config.yaml
n_layer: 8
d_model: 448
n_experts: 128
experts_per_token: 8
d_expert: 96
d_shared_expert: 0
activation: "tanh_gelu"
moe_layers: [2, 3, 4, 5, 6, 7]
n_empty_slots: 32
router_score: "sigmoid"
normalize_top_k: true
routed_scale: 1.0
balance_loss: 0.00144
balance_bias: true
router_bias: true
init_std_router: 0.0173
lr_router: 0.000275
n_head: 7
n_kv_head: 7
head_dim: 64
vocab_size: 14864
norm: "rmsnorm"
norm_place: "peri"
norm_eps: 1e-06
positions: "rope"
rope_base: 10000.0
rope_fraction: 1.0
qk_norm: false
attn_scale: 0.125
tie_embeddings: true
parallel_block: false
extras: ["capped logits"]
init: "uniform"
init_std_qkv: 0.0321
init_std_o: 0.00803
init_std_up: 0.0321
init_std_down: 0.00402
optimizer: "adamw"
lr: 0.000628
beta1: 0.95
beta2: 0.98
weight_decay: 0.43
lr_head: 0.00729
warmup_steps: 456
schedule: "wsd"
decay_fraction: 0.705
decay_shape: "linear"
final_lr_fraction: 0.05
batch_tokens: 32768
seq_len: 1024
doc_mask: false
train_tokens: 311700000
steps: 9513
dataset: "wikipedia_en"
Below are experts of layer 5 (counted from 0) of a mixture-of-experts language model. Rows are named router (the router's row for the expert), up (a neuron's input weights, with its number) and show model dimensions 0-111. Each number is 500 + 25 x the weight over its row's rms, rounded and kept within 0 to 999. Numbers have three digits each.
Before each expert's rows: a language model's description of what the expert responds to. This comes from a sample of Wikipedia text that the model never trained on.

# expert 8
It responds to: Organization head nouns. Nouns for organizations and groups after the or this, such as company, committee, government, band, squadron, often followed by of or was.
router:514476488507535564500544507463511524490532504470493512499504503531505530506467446526494567541522527492519558484519497523501510490507505528515512529501535505501507532486487474529500491503497469506488504470506450489481500482504492488519496490516448503491495493486524489473482529489481492480514486506539505472492494493501485517484468485553
up0:516516500483479496477541515518493499486518511482523556495488414542540481523462518466512504497462540476511532483493525474496510525476494539482488459552506538463504513469501468470474472504502524505485475493492499536499507492508491499484512463526492502509505531527555522496489515507487512478529480526482506489495514427490524465491495483488
up1:489527474484500522481498449447526532518470499465483536515523481497475511490499523494466508510510459543492502472476502513489547482503508542457507526459495511504506473485534466493483508489482529496511537486501518524487510527520516517468466547455495515483520423451435540519448497511528507492466524510461498530534485488454473508520497469558
up2:531511496529529485511506519525552463485539512492495496497501492511489478534488523517508464476494519498471471548508495464516513500501508492488504511512491502489501488504507505567487442475514476563537515479546473451535490518480526508485517509565475479503526525476529471465493499475459500536453459507523522505503489474519501466488476479445
up3:518488492523523488489511509519490461484522531518502477478474507443506487535495519503479493488517515463538483486521510507518492500466503522462475487507492498464500521560508497549469512514514480540503485509543443490498473487468500494498505492521473493496494536494496498510444503482498517490482459505504472500482482522492481481475514470528
up4:504469486528521516471505529519528498444469473474473587542475534503481495508492504546485512498463522557525474505487508500486520506482501448467506567452520504483531515482475461504491519469507488516550482502478501465484444479470512515506482510489491523496515457529471483475519491477480516517488522496521514479539509515494535533461441486480
up5:543488483468495470521529432522492494482511496487561531511521477517467433524517485499494538496508479478471484448514474469505519475496506496521488484562493534487515507511512454511495483507464507505504516488508502490460515476505525447488472491500461559448455508461514488496493546460554490509522515493519515502531494492467510536535517503497
up6:472503547524504529484499456492523474501514541501537472538540468559503495498511456505491510483512465512560476487498498522510538473514530491495496505510490494489535490440545500478471488554502469508504517454467505506518517504504464449490516469476484555489459483493486495498452525540517524452508505493463525487480518529449529473547503484554
up7:477519530545494551487497479454511446482506500513475472478467502514533535458526464524544495523491458494493530515473503506508484520492507520495491489515517523533548535510500512519514518492473513519503513539455514480511489503526498537503472541522513472533478514488491455512465527527491541554466484514494488531528473525478475474483485504492
up8:557538516471486503522499518526523473459462477475487543474505537473487530464511504528485500519552457497535499512509504466495518484485506520441523514476521483512467515471483450526501515510487473508555514498455515522466473542518519528526486502508498478499439532500560515474532534536533510530511528445497512511488518509471481504526516495512
up9:518515512505521531492521525535538497508525488511531518470485509515490474509486494516465539505518500514527500506484520531507500466512496477484516489456520550521489516492502483498481502469515486491466516453474484494482456489510499497558516475479492480487516460472492554504496484508510540500501492516491531554453510514481527466524513490502
up10:502490511540499493497539516485496514548530485480559495506524455506486501553524508476493505490472456538495479533522515469535528530505506484500494518462536508505485501480482458460499514504530506511501491521502489492471462508514467504556498494450490518528514482455501499510499496497469504524505523479506499543489501526470475466506472461511
up11:456518524476472501494492537477534507475492504495478483478485476446443519511515519531495531470499552495564515473461517529537498505501532505499486507480532483466525488510526485501501496488486456515477482522531492532444504523484490459533508511492476537501551484489476529511475503514529471454498525495519502480486498520501474511535487516505
up12:471493493479486485499520546500450449462502504520503505529490490503522488492505525487529450522506524477507517522494497516491499523569554509478478516456498476476505470498480450474508447520540511496508501537524443448558487479463488496507514504500463489482521528541490477489504534521453496495502481523545490465517530504539498493491480482517
up13:496501459502546510492519529460466532530508493454480517445474515475492504484494549519549559487509513511492514554487500508482467515479480477547483549471534492490501458490525467468452518534478520507493560478503469482511479505468517485489487497505521504519478487499485502509537489511506504496531507488479524477527487494524457508479491494490
up14:508515491533516489520573521504527490475531515536505529521513489499509486512488522459471503538533488476496512528509521487477521463547471464509498494448504493508490495520440511503499514501483442513474516486480476501516449480491449525502520479464533460507512468477515442444527452480468488505457491485560519559495506471508499472420499463455
up15:483489461499551526563509461458472485488552550491502474492513588494495548503471509480478540528540492504480488526468496536470511489508529531493468565487527489524480486454468485545511480506495476467509508466508454483527497508509498504492499517514469515494459521495587470495505536512481492519498485457520482482462477488519436507477471497505
up16:454535486511510493465482478485463537534498508510444509505508448482531482505525492516517508498484484487499485468500488511553512533524460504495491587498501467472512483508508490479499522490495479524500491502522528509481522509505451486544513498524509503511484484505437474489450472531468520449467568510463501505489511510500505537499530529477
up17:476517524492511502467507517463470503502551518515514496507530470520530484518473477465530497502541487484517534495502505504486483446505488504546485523504505527501504475461484526488508524526479486507478473516511493550501529490507424445489534501484512555452516530508473506511459508495471513515517429490482537517540543510458490462506530493489
up18:471499504505502538470528525476501481500522501515476515487503498485464516468467461503512499491526500512470498483479496518464495463468493521510516518501509476515522500454496509517529473480490485520489514494529506444513512503493449538468537529562524496481470473505503512488493506462530487465516501520504504499496521534476512506474509484510
up19:466497491478540470488467525503506490502468487552461447514507491493514430524467491504503497514443470483508525478489484473508500517474537500540527514516519507471486465507476498488440482477466463542496530491459483479468540497478506521480537480495530500532515517463488485525500551501479468507480477545455481522498536512504476484481560502501
up20:522479495519523459501497478488462521516450504481492535466479505490539477547522491526476541526472544513516519461521473513466508455473502502449507528501522517501500442458472480503522560509470545541501466504439504562509496486484486556504500512497509507512479485507484510509443498503517496469518484503505497438507529510507479483502507477536
up21:536503472523484490510454492523472540517539501484462504525509500513548519520503489465487496501507510461521487511526500508545531509510483486521470564523510509559488472518473516500518503490488519485479528518429530523499491504529498515484502475484522489533474482500507522520473510556471447452560491525477511440479487470454524472537487505464
up22:505500493498512495543504468526510495506504522485541543497478468441500480513520505506553509497448500489516522535461416486539486489476509509450497511503515527529487481510511496486529515489491503484503523478463515495484542504493517532510483490507462505559471495551476524468484530450545511479521531460482517471520508490513503515521521511483
up23:453496486537484560520505495530477513545536491469505476512438485523497551480492503493553525486489508497489511532500506501464461485475493536510518498516536543486500455521497492472495499492498519565477500511478492465485485519536500507493497458532508490537490514490498487498526503549458503535470486522512474486512492480527468503535507506530
up24:502487478467512560464498506540546518516508495509498506509504432500484487473495456464486495515519520507454522505509510465541473485489558466470507487517491502496520509529499491481476493524472526515490492498521475471533507492512497516492506547509485520466465454518467513481537465485500460552483500475458504490503479483520507503551533568545
up25:510487490505487561552492494499515485455521503455461523487486502465422558505481485522472506546492502466486509471495504544499493515523477507502539506496502497550503483447515483527543489506497448481481487441517470492466483512472522535498487479532452480492533484512531478458533511521496551519492490490531486434511495495515505468482472500490
up26:529482443535517521502471512537479522516526517509497510494498497509524491520507470464506516513488533492508517463491489511509512543499509474496506498509508521491500470549507523524492502458454479500490536506540514516474478509488499530501491527488538471451488464500511475496459526534504503517525518447481489472488497512487480489516507508516
up27:484496507512514487522462494490487525538497531503534496493509475507486475526484481502485481488539513437513486453480499534467550531414518560466496559506501509465494500496526500546458464519487546494489502501458503492532459509494533474519481482487485489503496526489490508496484523493503481506509518478503487504479507471459556474521499512532
up28:517479418517488478477480509499528480521514518527544495506486531509564550503494518491536489562492521523525487490490498505485473532475498517505524497502494492534531520472492504539497478507472444504526509479525462536505535475519507521494488524516483486553473466507492496495482527508490508498516496507504451506499515494503484521462507446551
up29:456506511529513469500511512532481496522497520495480451493512513511498505556515474472537522471515441479506519464489482533528515521460520534498494562515514489501515497483472493518466482457519476486529528470510481507479528488502482470518497472485533476526524489506497503530520499476523538553509510520523505486509492473493514475506463498478
up30:469498483489526420476519551537483478471485517563482492515505519523453484495502514454510461511456523446545491490482532530509492511489477496485493480503525534453542503501513449492504488450559536492489480495528519508524469488438509504491515500542481528492510506519462479501474519494493507474480513523504477470472507521473497507455528543545
up31:519510486492481525540482472500470507510452478464562535543478489526484489505522518500545492472446504529492536484509478532515470494532504549496499460521520494527494540534522488522521493487457541477476493462483527534530538495467475476485487521502493499511488489494498487460500498470493481433494502515516467497514506517532547532486467490535
up32:477506459524530482480511492520484507494535493501478418503490539511537503475474522471464494519563526517479535520514578510513537517534511488500497474459498503520502460527496480487526493516521463487485495504527458521491510504523496520480475542498527524529503483494512522538531489548491482530492458471475497512454486404530438517523493497469
up33:491504452513509478529498445498474484544521513478492491492510485491545470538502515485533518514507501527515468502513487507504504501484479520547529528482504499530498507476524509521548475483450495540505526480515467470466529487505521515476476519567470498539475517527528481475511537508500516512493462485543552516490495490513479524498491478482
up34:456491516493528496518476510465524546466480529498479549489491509472496481505510529460510504471509471526488541505468495520512484531503521509514507487510542512531512523509477470516514496482506504489535540575471466503515477473477522487503463504495490506465522518508493514485496503508479496484501465521561523514500456454477503491459506462517
up35:503523519517475524549523520470504522476502493495546526513493479477488478507523520519487485533506513487515500487493506521501517494476540500497507500503518498495539437510505538540484469555523510500530476512448526493505459480530523478530517489465450468509541479467470475513521509478475511455479533499575536502525468504516467504493513511537
up36:533503488501491510485501478513512549477495537459509478459490473492526483469483493497527537478464530517499520498512536531469517463473488494465498488458507476517494477499492550487495488515497527523499525465480502522540524527507457466462501480499456504478544491541535461518475494498557501446537538489547484509499520479524506531533504542462
up37:522515535511480512492499497497465507487490512470470472504515440494460478469497465493462489513500449527509505532468528461492513516505490542490491555463499528547476513486506462554467510518525458551514500473464530540556502489566529482475512511494527492491486537502482514531490526546490511508502488522554507512527454549475496506528542475491
up38:478497531468470498536567482474438510450500503498517550440527500493537500509494524471501495496488522500530512466511505507486521465521485500514496480548511492486500468487465486520521499531481507495461501481540519490515487513471508518536462499501497489478525547468549475492506496542518510521491532504576493530530493468504547469509473507491
up39:524500494505519543515501483506508569495539525475519501498539506502515493501509556538471499507467542511504451511531557496546527536535533514482489540488492508472484512463453476519477469537509497496518448476520511504448520512482487516522515500497461467502501516502525534513461469517537492517521468469532540556488491469527515467517469523514
up40:499517502538497556460528514540533488490515481476475528502495491530466515502482504517530504487514509492476509508515499501499511472481544509481508502510504502510493516500504465536468490498466483523521528506487487498505458488467477452488513465496525531443499465467517482476537491492471521499473524497551456518531554514477517485529451508529
up41:489506451469494523490536504495509562507540478451481502463502466469505502512530530521487521481536531493511488512464511515514478532521513443507496529480511509545488515488493491507488478493498502498506508463512506510515487510484512518505488514470513492502536467507479454482507463529528519479519484485501522466498508534526529548519461511513
up42:560515512503465483580474448528459527475487551468467501494487451503509500519439526493488513493493468438482492495542429491506523512514508515531488506478511496490490512475530498481529495439528501497444548493507511517527503509477494451538511481524485505495492500523544498493493517495492490476546494460541512497539479467485551483550534507484
up43:500521467486522484525525527488497514544523512507489507489489511500521501493466464506493491497507493462495509457520475483483467461477491481501487467540503516559540507524495538467534514530526499481463495491492485552515528511530491524497488502530442494506494530527490531509486489448480474539489461492506511511523506513487426486555518508501
up44:493468461488496473450490464528522508525506478457511568493503507493492560487461457510508518509481513513547511529505528560465467476537470514500515518438517512519493486493485521548529524488528489516485445507496458499474515472547511508500488492495472487468509509510526468499530477454510555567502503519481537458499528482495477521485483479445
up45:509480477531481437493519478521489536522480492507507476489533469516480503448468506517538464516499472510510509495491483472490457483504513472512505478514523536490483504489538491494502547492515504473531507529483462513477496463509525499509493491480496481478526461502443495500508494545510527513528481534524512465442552508518526499524501516537
up46:449506513482516466487486494488481473478519527447512461531526469484475494495494511494515500481493473473474502503471475489506467509494509548474511515464500479488478500481518523472489490532515575477513445493496481494457497513482491500516492515468495505464479455520470509514460516547494491503510510521473477478473460484477467470490530480493
up47:467503494499480507524490438482513476437501528474508511447506515512527479468495456514484525515514493564525491506503481475533543521527529510490490454497485488461504460497536498523483528459497509516503567491516509499515523511556503506495481517519456473466530545526520480495472522501505485517437501515532517503498552536509502506507499512511
up48:523536477482487542512533492496473476496515529501493478537531516461473487511436512491483513511524504522492540544513484496456509492481514535515476512476479534531513486494470440484482473463534495503484501453564499475516479528531467496468501502516544504489496533479543489470469484501521499475529521503520533498516515490533517517430542567508
up49:491482491503484490539504507515488484461466511509509487538489536496469520508475494464486496511545523509535509533525471510471520535485524488498480534512493483542506449476473460475519495525515491428477526493512503554533478509518544530531474524486480531487469514475540524490486498508549482456498519450504501471466512503517518463482485524467
up50:492448445482493446502501523494517516516522506520521536478540522533514486479524482521511513485533476496512496458513514505459454465470466460478491532525491486535535512469491516518502506549464463461456483508462493505500521473504506477482532515519488489530483510489528511510455528453500467507505451507463488509499523468478465525499469476522
up51:526529479498529480517496536504446487506502516474485519475507497491437486476464465518505526509491491534464539464447490486485510484524485500508528582565506517466525525494484480507495472480508504481496508565491512482508536487471568536480461485520491507487477448531527490483444559513477510508500466488498494510497508526490492475531537470515
up52:539481481473476494597530473501491539483480504516558565483500505476494555505471499456478542495499490547485555455475511520488494510477487501542503511521499510558533520481461516537484500527441477480481479483484509540498472483485536482510476494504494492494471487475512477482485532490505535522504494513522498499514470495514494465483489467492
up53:467482531474509562509471550488482513516515499499478497517497480489532520520492528520525500478471525498480507482517540504524491476516499502519488518503509500465504522516536466523470534494539515559487468464487503499454499500489512463529488473510462493503515531515554485489519506507502511468484505535558538476508488491492491562484475523497
up54:517541499475502506500486480494523504489468516517508542501493512472527477477456506511499546535526562491562500491505477488536476486487550518506477512483518478499491518416541485516492455499528495495471531449472519505550536473492454543497492483464510482523475493530489524520505534524500487521493507470484514518519455501528501472536513506496
up55:522513532510518476528492492499525502493495480529488523462482498446553536543476471468477528502500547488488490500524511505526497508521451549459467513460523485476514509517517489522463551547491518494531478499499520521537475496486480496530481529462514486501496488516522512496518480536477497491564510464495437518507471508525496483482489513506
up56:525502485485509483486499495504484461521476474513504485509466531498462496540490496468482474481489490527457521530474493496469467477539464509462465521563529528537489479467519481501475496530477503500445487514520504482484495528523492519521522474477491495515474508516553510528516480491479478476508477514498506518535546527517448471470533493486
up57:508498475488460506495491518517479481489510493482472471516508512512525497531456491506537486494520510468531525531512492487506541514523478535502510545541496535499477495462520479476496506523488496501478502440531509512479442485475467527513521542484539490538532502565545522483469525548490506506517496470483490493517491532490482519529518494538
up58:470487476509494491522489504510438552489524497483551486508482471480462499504469426514465529480507532531484529510522508479575552532539456544530486475507509535471521518513510475519496491460541502487553513501531533468499504526494483502530483507554490550514449497538498484497521504508496507487529489474493485493424496520499476502531476486535
up59:514493532515517516473495516507505552510535517506500493547498518493494510437514490522507503488509503476525508504467513539494482475535515524522476472464496537530575477474499482514493535576474487463531458501521462526529491470533497484460517520458497537479434503486459493517477531481499591468466481510479524481494479470480526540505506518485
up60:497484517511525520490470556476496515487493504511480467503525481496522465527458532503491493541492475487550467510465480480528512458508510478512477503473504464507514490510496517490495494489483507503558472497499507493486474514559489482514501523514521457494523532514510473550504497509469492511525529510523521493465542440519521453476475487476
up61:519488520470478517527509522511561442477474517515499523481510467528538500517477510470543503540515501520553500524506493538504521519486500527461525513474518475523518498542482494525490517565501511484500472492478481513521489457476517503496491485516491489516502508546503486466538482527497464495498489486529468482535506514498548509513522489501
up62:491536488478476553497499506477530524465501503488432505475462510484470495516489476511520490514531528516533525499480496535518516511514514540532529503492539493493506469491462494487484520503482483498457525498495476491510505506512553541474479491517518459472530517535464456462514470525502494469514549476547507464474520471496527509507426496471
up63:471465521430505435464490528494489475507487471507489489483466482486517491489494515501493492515437508455525485483488467478539530517456497500493498520499492489525505490544506531522487510539522518543478517466485506503524477474478515532500495514550504464516462524497525489500509479497497490466529466533497456489525475477469487464484456518484
up64:534523529532458551514502505487538526502475500526488516468462514516479502548474504519512478454529514498513559538477527523468472531506505493464496527505542476519507511513498457466489515534526554517493508438516444540491508489453474504557505483478503437485526480502531485501492488531505495470517539505517511499515549504542503507507498554493
up65:501495512503480487492489496484476479479474527492479558493547486483504481508488534432518519454509498461519550457568522453531475516520513505518483503480496532480511529506492469499526479479477519499483491524464505503521464535491487495494464472475474523521488496493482514492512477497480482513509503482506518515492494536513526499534473518516
up66:523519503536509572455528467493481484500482505501449535497477521466538497496516457511529501509491465537529515540499495502493471459519514505431497456462505529480496496511453501504509499456485503505501516496469508494505536464524527510515454524555481440495508498491491473492523493507505542522505523505508522471463501499478492506452487509491
up67:537492522480480525510476463508500506470490473496478504443550470522549561506443499529519545465449508513541502511478535495457516489515525508472495527520541513451499514525512493538487504524465482477504443466480488565490521486447504476519483519459521517507512466497458467517485495528487478472501492454465547465545508458478482492526503516507
up68:511497526503510519462493545495487510497517489458528472469525511457505518491490505510541500482485488449488511485494489519499475469534519509514534501445512453492482439445443503498483511488513444471462481479477492472521461503502531476537484529526474497506529515476476529497519438481524532558482502481491486515520494455472500510544506534523
up69:507516458504509521507525451517456491495518503470474498463525551490461519516480440487474526466531498551468540534481478506443497510484495527552501519501499501579516520467487493493537497472508461422474487520515492490504536504546515491490459490538466506482507520486561523462510491524500483488522473449508536510490497489503492490503537514498
up70:510496487500457480479515503497462483442525508494535491485520470490478474542483506482519514482491497513507463505486487486527525489506537480505466506522494517448485493538496526506489516483507518494482490461499492475472467512499540515526486533524531481457476494527472434521504498528497505489498526498509520481468491542494470492508543504454
up71:510505494531509514519487508516532485483475498454516554501464508552458540504480481521510525492517511547476468534541503535450531517514474474518506523522506484514507496512537529462484526481511504491488528507488483468506488503528545461542525510522510487471506477500482458499493525492501508440500476501549522504528499470493543469475454465511
up72:441505486482514517458498452505485492521523511493513492498482508512479445485525479503486526568493468504498506509523497499517529509507530510508500485523479575513480488537481453495536512444508488518481509499514513440497497490531489519489502483480501482490499493519485531505516499533442494548500542519492498508481489578534523508480488461539
up73:472526484536533527505511478496510561534480535486530491523520519504467501464503461492567540488525479496564524548482468538488495491501510547491486529479521527509501412486519484542468523528537472544462508495512482510537535470468487518473482477504489489478471508517491496464483512458510553533507476440487495520515523495493531516500523545495
up74:492482507525487525464512499479483533484501506538518501508498478507510493487469509508473497538478544508538481468509523514472518488511554524544484483453482453513499444453468529551506487505515472502504479478503488467504520508480466484486470495487523507509524455515460533476518501535494528520523475548512548518460480483491522445523503482501
up75:555492473503508537466478533470533555524488482564470532515480468493532540461500456530507496508540526523529507532512519457533505525466478441542483516479496461528533475491504536513524476509413473553482510484510467446516453523452479475527516459500479514493509493472519495454496496500477490504533527475566536492556515494502527492529481502503
up76:489510462515497504452492489444502475481493483507514501484495497519527475482498484488494564496508492450510495537494482516443481496466515537461540480496512502485537489546505529487489523522472510511478522464501441535502521495488507473504485489557491472509498528520467485478529479529499496482518472494504476512490543485501500496481491479523
up77:531483501528446488517489514556534478514531531470508481526510488535548516511497500515513534524471523455470495473565472509467549540474520508535460523506528485466521505499465541487471510485498499510499479473501523505511486497520490461519510516452494495524485488476475489509509543487488462496486550490526487493511461484469552510525453498534
up78:463492515478471423552508503465502485508482483540513523503521493523486515512510478498537509539468498530482513448523474534471509489532512517534510514520510452476503516508473461454524496469474516489512497512519518495493496457493512483541462500501512508468472520480451456498482519476452540496446497525492483473525485524495549533527482461547
up79:511502410523481499496496496494435430521564505473509511482512507496500513507459519522466541550520493500498508515524482511505509445495484497527527553506496535500495553505531464511515469554466464537467514498506481515484501510486527532522484557491466496530464503499557488471466530529480501484533493495477519489536497505537475504468480485538
up80:471488506541509512533475487540522498511478474512526451526473496493480537511504482508486481498485449506494523493508461510479490483491483492492526518505497509468507540518504517558481473508532503476537479485503522456513512463475512479505510523510519502506513487485480497471536488497480469505490526487486502473501500477495522521461505485527
up81:516517501498508495460525487488494468508527494496472522456526498526467484511501494544526524510478486494519530486503482533442485438493471496541472506485493578457497465481471524495467437558491497495524491532503499461550493482498482458458527504494504511472471500502556477507464532519503516525500507500521514477533558541480454535556489529495
up82:528515535459509444526491496576502444492553517513515491473496469490527493498494513500491491520514518477502498481561478510460477533476508490509498492503522466493498549532498526534485459478525544469554538520510503482544468445504530493528505495436498504454526465507493509512534509533499502496481568516496495494518501515507565536545484481487
up83:503498501481516497493505475491490492487492515517512496519508502486460507523449441510530502508500443519468502480483517497501544489477481510540491522535514528522497526462499497551509461486501447429479527491527479427476515484502496477493507492560470557499476478480583518487506556486459454510529436482527498500493499509469413503489483500502
up84:521481461500479515488516483510514552521503520512514501500472494494530517501510470517539522501515472474523527515475520516471516529468500523473495488476518481462491473484464475502509525482552531462498486484454483470507480478553476483493448477494480473484485533512495495517536503537513507482562485512486510493472567493485491484495470534490
up85:505493480531448487490539511471536475482475524519508480491508545545480510497500513529475528509534486502500495523490473519486509494460513498522482521457481442526529467516471488491534480575493521471511561474491443481505526490492492504499496512498487512511496522520565504507501506556492481489486547502532531486510507493466468493529458507512
up86:533500495530540511551459508529545556451516507479518481481505501499489532535535480464483519517518529508517483503523520523548501496462466475478483508495527477514497491504498510499518514509478488472476501481523456470482458538486521494546517437545479496508482546507529472459482495506479543509509520465521526465517491494527531470495450446534
up87:469510484494538476533487527490470481514494513530543511479492505472509469494470508486481499505494496483483505520479520546492540450473518530507495516494517519490536504525492451515516516471538507472517543503488562504526519484474489498486533470490474469522525517463490536484505466474455491466496508459504475477475504534485523499467484484516
up88:500536494470480489491523515483511506541508525516491514511445533494507505506472505512491514512496499536568549495482471522525546535509472497503515501436519509527499499508456508488485508495498521504487499458488490467492465499503493493503472489518476519519509478516510492522479562512482514471457509470564500533479515525484483541497496494514
up89:500469486479511474500479512529526491505517504492515514493519494554510480513506486458471500497478502528524501496523533460501534465446502560513516538505482480491539524478477510488466479507493496509499556480478491507493501496458501481517515471504491471544485492481480516522495531522449516511529539545481482517512533481449503493472444505483
up90:543511510523514518486534497508479510486510526469522529526505475487522480430502516553547510481511432505489512480479489465512491486446478491528489553463464444502513536523498516473464444506452455507553477469505478465475536483518467489493493517474501517524460541471486541467496478474501488530507533461497489539514530495510523483489495474498
up91:509492495515484491499494513522466491484453492516514515463493480493528491507512530456555476506478521481532503458535482502491473503511460446530495484536519499517503534498490485497531505523521531487495502466507524521491484519456512497495491501456561500524491440524515493460481509462495503462490505520484468528521563490535498488503502490515
up92:495506500499502524499506534500506549535460486471548524517494482452521483535502518572509468531484530488503518441513552520536502553503496499489508531488499448550499494498542495503512502499495492498516528466518549532462485514499484440554502505456522482498494470519456475506520495535525506507504507471523492489536547497535513539495467522533
up93:525495526533454481563520532496499464476491486457477498528493499513509528458495514510502506502556529473489482477517495483518523479542514512530475458498518490505517527460564509497499456518494488502532490538521517495518481510470492455539515510463479523501490533515507503495480476529432539452496504497500453485526518482513515464493473526463
up94:497521457474515546496498488537520543496555488465513539475470506495477494503522523501464562485505518476507491481548500457491511473476498487524507471530504531555528498489504495484458478467509510500485491480496481471499469449518563486566494485469516473474534511483524499486485486532493450524540510494545515520496487484553480456479470503503
up95:508504527499511546522462505521522553493481534498474476483515514503494499488543512466476518510517519530494509481533501516534528518519519491527532517454498484528493476572477477517517512529522452496498495543504491514517459459493532513509523556485539475483507444537475540499496525504465491481478484502479543460487514486499463497466483520503